Weights of a small mixture-of-experts language model, trained from scratch on English Wikipedia: 40.5M parameters, 282M tokens.
Below are experts of layer 8 (counted from 0) of a mixture-of-experts language model. Rows are named gate (a neuron's input weights, with its number), up (a neuron's input weights, with its number) and show model dimensions 0-63. Each number is 128 + 24 x the weight over its row's rms, rounded and kept within 0 to 255.
Before each expert's rows: "mostly gets" lists some tokens that are sent to it at least half of the time; "comes after" lists some tokens at least twice as common just before its tokens as in all text. This comes from a sample of Wikipedia text that the model never trained on. Tokens count by the router's weight.

# expert 45
mostly gets: "⁄", ")},", " ft", " ×", "-yard", " x"
comes after: "1", "2", "6", "3", "4", "0"
gate0 [122 122 149 150  90 147 162 127 145 116 116 187 134 117 135 119 151 115 118 149 144 119  91 143 119 139  98 112 130 102 133 102 172 139 138 125  98 128 120 101 161 160 103 133 166 117 163  67 138 169 116 120 137 130 101 109 119 144 115 131 163 163 161 131]
up0 [116 114 151 126 163 149  95 116 147 127 129 171 122 134  90 106 116 131 135 105 149 131 123 137 113 120 155 155  96 150 108 135 121 140 103 125 133 153 141 141 107 160 174 155 131 144 137 109 117 132  92 136 131 126 122 107  95 171 124 116 162 102 100 111]
gate1 [136 113 116 114  97 110 134 180 132  92 120 128 158 131  80 108 130 102 103  98 118  99 161 145 114  96 153 142  81 112 146 155 102 128 117 113 134 145 104 100 131 120 106 175 134 135 105 113 101 120 149 123 146 170 100 166 127 150  96  88 166 167 121 116]
up1 [118 122 114 153 127 102 151 145 148 150 127 142 128 130 147 105  99 118 123 131 138 121 159 145  89 104 146 113 104 123 182 165 149 106  74 137 123  76 126  69 107 124 124 141 122 120 119 158 154 183 131 136  88 120 136 131 162 171 131 130 139 133 129 135]
gate2 [129 103 129 139 157 129 102  95 136 113 112 132 123 105 132 165 138 165 145 173 140 114 169  85 121 112 128  88  73 117 130 118 122 103 119 117 111  93 173 142  81 149 165 130 141 145 120 129 116 136 124 153 159 148 112  88  95 128 117 144 100 122 130 168]
up2 [142 105 156 113 134 107 117 157 161 156 134 109 101 144 144 119 134 100 143 132 147  99  94 108 193 108 121  82 127 128 173 127 107 167 115 152 133 139 159 111 171 168 127  94 174 170 118 108 144 164 153 122  62 144  96 135 117 116  77 168 119 141 157  92]
gate3 [100 150 106 100 106 177 143  94 122  80 133 122 103 117 147 124 152 127 120 131  97 102 169 105 130 138 134 131 121  99 136 114 148 140 164 137 138 120 119 133 113 149 125 108  85  98 132 162 128 156  84 144 125 139 125 125  79 135 144 120  95 144 184 149]
up3 [152 104 130 122 101 132 131 169 129 115 159 111  95 153 142  74 101 123 193 108 112 126 127 142 134 120 110 145 130 139 105 108 166 138  98 126 150 118 172 110 123 119 111 103 120 142 102 128 113 121 109 170 103 154 118 187 132 147 121 130 116 154 115 141]
gate4 [133 108 130 106 119 155 125 107 159 144 141 151 134 158 152 155 143 149 112 121  99 129 170 189 127 154 101 102 153 102 101 165 149 107 166 129  70 156 110 143 143 142 114 155 142 170 157 101  85 146 123 145 141 136 124 139 129  86 140 107 124 157 139 126]
up4 [137 124 116 134 155  93 111 122 146 124 122 159 118 121  93 118 106 160 136 109 114  83 151 156 115 121 137 116 119 143 151 128 172 114 132 130 127 148  93 107 105 125 112 117 135 135 186 119 118 137 108 112 157 101 139 143 130 111 148 135 109 114 113 101]
gate5 [156 166  95  68 128 148 168 160 119 152 139  90 126 128 136 110 141  78 143 148 138 145 144 102 111 103 140 146 117 138 110 128 171 123 144  85 115 114 126 122 145 133 124 127 101 140 109 100  97 121 169 108 186 136 133 112 120 133 102 111 139 125 101  97]
up5 [107 113 128 107 114 114 126 119 162 147  95 171 125 113 131 144 190 153 136  92 135  93  98 144 133 140 109 137 137 139 115 122 155 149 114 101 141 119 138 149 150 156 119 100 171 131 152 167 141 154 109 108 149 118 130  86 190 150 127  82 111 111 142 146]
gate6 [143 124 125 142 179 116 104 126 138  80 145 144 139 137  70 129 129 155 128 140 167 117 122 135 107 125 106 145 116 138 115 128 136 143 106 110 134 123 151 135 158 131  69 115  96 102 112 125 142 149 177 114  88 142 104 138 139 124 136 107 171 106 150 118]
up6 [140 180 131  80 123 155 127 117 140 101 129 119  97 108 134 140 112 118 149 123 161 178  93 131 143  96 173 130 136 125 110 102  97 158 119 103 163 171 124  91 112 120 105 149 161 108 118 178 128 129 143 163 146 139 123 119 123 126 139 100  96 130 161 126]
gate7 [ 82  98 157 106 161 124 106 152 140 169 116 127 143 158 116  91 190 105 173  98 138 162 123  72 117 106 135 135 120 143 136 136 165 101 131 126 119 132 115  64 110 109 121 138 132 160 173 125 153 132  96 149  82 119 114 162 125 154 119  79 135 141  92 122]
up7 [ 84 106 124 105 129 147 129 125 101 101 142 129  93 149 128 133  90 104 146 165 146 143 134 176 149 136 131  98 151 147  95 126  89 158 118  84 135 135 113  98 112 126 123 125 126 141  93 163 151  92 100  81 188 134 112 127 146 118 153 116 119 131  85 154]

# expert 66
mostly gets: " or", " but", " and", " &", " although", "now"
comes after: ",", " well", " and", ")", "\"", "s"
gate0 [125 100 136 136 113 154 126  62 145 121 118 109 135 142 144 167 174 118 132  95 122 103 127 130 123 150 126 117 120 125 121  94 123 144 164 138 130 189 131 154 124 101 138 119 147 113 169  88 133 111 120 143 124 127 137 146 134 115 118  92  89 155 136 142]
up0 [153 122 132 116 149  73 156 133 127 135 116 126 135 123 122 144 131 125 166 146 163 199 109  93 116 173 146 153 155 162 153 111 119 114 106 113  68  95 110 110 143 116 158  95  96  98  97 127 117 122 153 131 139 145 105 127 132 135 155 120 140  97 150 116]
gate1 [128 115  96 108 158 143 138  28 135 118 148 126 166 122 185 173 128 104 106 191 122 130 129 123 120  97 128  97 126 117 141 138 106 135 135 129 110 153  69 102 126 142 117 129 119 165 120 123 142  96 166 135 122 142  73 125 119 102 138 107 133 147 118 180]
up1 [119 150 132 139 118 173 151  98 101 152  83 123 115 165 100 111  96 130 123 113 108 145 144 152 154 163 140 109 133 144 150 113 173 121 127 106 166 109 142 104 125  96 109 128 113  93 140 133 140 121 189 158 163 116 151 118 168 154 160 118 169  82 103 119]
gate2 [122 117 153 162 128 123 131 127 111 127 162 134  88 159 113  88 128 115 135 133 131 192 135 161 107 135 136 160 132 108 153 156 137 119 118 126 133  95 125 121 147 109 122 124  97 137 126 122 144 168 120 148 168 175 117 130 131 132 125 177 122 158 103 109]
up2 [112 109 111 116 108 101 155  95  78 122 148 160  86 109 145 111 157 111 111 127 100 167 102 159 122 137 147 150  83 133 102 131 117 131 133 136 133 132 112 170 119 135 108 117 139 129 130 147 128 121 116 125 108 118 142 127 120 118 185 111 153 120 142 118]
gate3 [141 110 132 108  82 110 109 167 121 104 175 133 147 118 135 141 136 128 128 126  79 136 148 169 121 109 153 142 174 124 129  99 129 128  78 121 122 118 125 109  85 104 118 118  89 116 141 116 149 143 152  92 136 132 153 105 121 147 133 169 134 144  97 107]
up3 [141 158 129 135 144 145 166  91 157 139  53 182 139 117 149 135 143 154 153 109 126 101 133 108 151 149 158 108 125 116  90  67 137  77 146 149  95 129 105 104 142 145 134 131 107 133  90 137 132 146 158 148  79 153 133 141 101 198 116 147 139 107 136 129]
gate4 [147 121 135 133 109 157 138 133  97  96 122 147 177  93 138 147 162 136 115 144 146 143 120 115 128 110 101 115 117 102 127 143 163 143 105 121 103 151 172 129 158 155 122 115 114 108 144 203 131 104  67 117 128 117  88 176 129 108 162 146 153 158 126 144]
up4 [130 135 130 130 129 137 145 169 156 112 109 133 129 113 131 143 118 141 107 129 109 133 109 123 119 100 214 127 114 108 105 125 123  92 134 126 108 196 156 122 139 132 139 150 129 138 129 154 144 151 110 100 114 169 112 187 133 125 137 149 161 154 114 129]
gate5 [162  95 149 134 121 135 128 100 123 121 156 148  99 119 105 149 129 106 147 101 153  78 117 118 117 118  72 108 106 113  67 128 146 116 138 157 137 128 141 143 109 114 112 111 107 168  98 138 127 129 103 102 129 155  90 155 122 133  80 123 159 141 121 143]
up5 [ 96 135 168 149 116 163 123 127 137 108 116 146  99 131 122 117 124  95 136  90 145  87 102 113 114 173 124 133 153 172  97 105 128 147 158 100 167 145  95 132 126  97 112 144 166  94 149 110 118 129 120 122  82 117 134 100 129 122 158 118 144 135 118 140]
gate6 [161 126 109 161 139 101 100 152 107 150 130 145 139 108 117 110 170 134 110  94 112 162 140 119 108 134 147 130 118 136 171 142 112 155 111 118 127 130 151 143 122 130 139  90 145  95  59 112 134 115 159 102 169 107 162 134 109 108 152 134 176 137  87 143]
up6 [123 135 140  81 121 146 118  94 120 114 149 101 169 164 141 121 114 126 139 147 133 135 145 141 125 157 135 158 155 131 134  63 140  96 104 201  82 136 134 115 120 118 120 139 141  97 167  91 111 124 146 144  72 125 118 128 171 128 101 100 130  78 143 130]
gate7 [ 97 146 183 159 129 110 156 115 104 167 123 157  85 120 115  77 136 123 101 133 112 158 146 114 127  97 136  98 155  71 100 120 116 127 154  70 111 103 119  90 156 108 118  97 122 131  74 152 148 121 144  82 158 111 127 132 157 140 136 172 134 135 138 137]
up7 [ 84 121 125 124 111 128 102 159 118 131 151 127 172 168 102 130 132 123 135 114 146 118 143 129 127 127 150 143 148 134 115 149 137 122 114 182 101 162 163 125 134 132 106 111 111 152 145 144 149 125 100 124 128  83 168  92 146  98 162 177 152 158 181 151]

# expert 50
mostly gets: " he", " then", "He", " He", " they", " she"
comes after: ",", ".", " that", " and", " when", " where"
gate0 [108 134 140 170 114 138 139 141 125 119 141 149 149 123 149 123 149  99 135 128 142 148 101 125 175 139 138 149 104  96 183 128 153 155 136  88 102  90 129 146 150 141 155 118 115 112  98 136 116 164  85 126  90 108 177 116 158 117 117 170 141 114 120 104]
up0 [109 119 152  99 133 100 120 122 140 141 125 127  73 119 124 126 154 108 148 165 109 101 139 131 177  83 147 141 116 153 141 176 126  90 133 134 134 115 153 120 138 142 116 139 120  92 169 114  92 135 149 133 171 107 159  80 159 133 140 165 141 120  96 130]
gate1 [128 135 155 151 126 117 160 137  91 131 125  89 152 163 148 121 165 122 134 183 142 157 116 125 102 107 162 131 118 114 165 114 105 168 156 131 134 135 148 138  93 142 134 140 185 137  93  85 130 178  89 129 122 142 146 145 181 130 140  96 156  81 100 120]
up1 [137 126  70 128 104 111  87 142 122 142 117 101  93 134 162 175 140 130  69 118 109 101 117 153  73 141 116 104 102 135 108 137 116 145  92 135 108  91 155 102 127  86 119  68 114 130  95 144 172 132 111 114 137 118 152 125 138 137  85 161 124  88 137 112]
gate2 [168 161 100 100  69 125 156  81 136 131 179  89 106 103 132 112 134 161 129 105 129 133 120 113 141 154 123 185 122  82 106 129 138 121  89 122  91 124 127 144 144 122 127 149 139 173 118 154 126 145 122 106 137  99 110 168 129 118 132 130 129 164 168 161]
up2 [133 168 143 130  97 153 134 156 124 134 123 119 134 143 110 133  70 116 146 160 108  99 111 113 146 133 168 116 161 144 138 119 114 106 125 153 137 157 159 125 100 134 131 121 120 173  91  95  88 123 129 136  98 156 139 137 126  85  70 160 115 163 105 127]
gate3 [131 136  97 114 154 135 149 126 100  86 109 148 100 147 128  78 128 150 133 169 119 162 115 112 125 163 147 107 125 125 178 149 133 133 102 143 148 127 103 151 116 128 122 135 120 126 114 123  76  75 145  84 141 128 148  73 171 139 130 132 115 125 140 100]
up3 [126 137 146 105 128 171 144 137 172 106 178 126 135 166 134 120 138 120 150 112 130 141  92 142 109 122 142 118 100 119 131 132  80  97 158 102 125 126 110 102 138 130 146 121 155 117 140 141 136 132 145 125 104 134 145 132 125 115  88 111 108 150 118  88]
gate4 [156 146 152 161 169 109 150 122 110 101  81 124 118 113  99 144 179 118 128 111 153 133 107 146  98 104  96  99 146  95 123 128  66 203 136 168 148  96 122 164 138 146  89 122 159 137 125 116 133 146 116 134 113 133 115 116 120 135 123 114 120 148 133 136]
up4 [128 121 140 150 140 118 157 143 130 154 122 136  96 121 102  99 120 117 119 154 136 112 113 153 131 155 123 129 121 188 128 151 124 171 124 144  99 131 140 132 126 100 151 156 130 117 129 120 171 121 137 118 137 165 103  93 142 160 123 118 148 107 137 149]
gate5 [176 115 137 147  98 142  99 144  97 136 162 102 117 164 113 137 106 123 143 150  99 123 161  61 140 128 108 140 134 136 116 155 121 127 128  99 118 134 152 128 172 138  88 125 150 110  96 146 107 137 126 128 108 111  82 143 134 150 131 105 117 173 133 121]
up5 [116 112  76 113  87 134 116 115  96 164 106  89 113 154 128 146 110 123 126  90 134 151 138 107 145 103 138 108  92 104 148 144 148 160 132 135 109 130 170 105 110 127 104 136 124 106 100 126 138 123 130 154 129 160 155 131 121 145 182 132 127 138 133 113]
gate6 [143 168 112 137 174 148 110 154 159 121 203 146  77 161 145 116 119 112 157 129 143 138 109 108 145 117 142 176 150 184 145 152 116 135 171 129 138 153 153 118 128 162 129 104 117 158  69 132 128 122 161 131 112 151 137 137 135 148 104 124 105 117 149 158]
up6 [118 190 115 138 119 134 114 143 171 131 100 107  93 137 181 103  97 107 162 125 147 147 156 137 136 156 153 118 121 115  77 156 144 168 136 172 165 148 137 174 135 139 119 115 141 118 100 134 117 149 160 121 146 141 134 120 163 120 136 110 104 109  70 151]
gate7 [116 156 152 146 152 145 112 149 104  52 156 148  90 104 126 165 106 129 131 144 157 160 162 127 113 118 150 119 126 119 110 120  93  88 132 100 156 128 140 102 165 107 138 149 107 152 170 155  96 127 145 101 159 157 186 102 121 123 158 119 141 173 150 148]
up7 [127 118 113  98 140  89 106 110 127 150 127 130 119 123 134 172 122 117 124 130 123 118 100 100  93 133 103 159 122 115 148 118 144  82 149 160 126  91 115 157 158  96 129 151 116 112 109 100 100 117 136 127  89 126 125  82  96 157 132 167 210  97 124 144]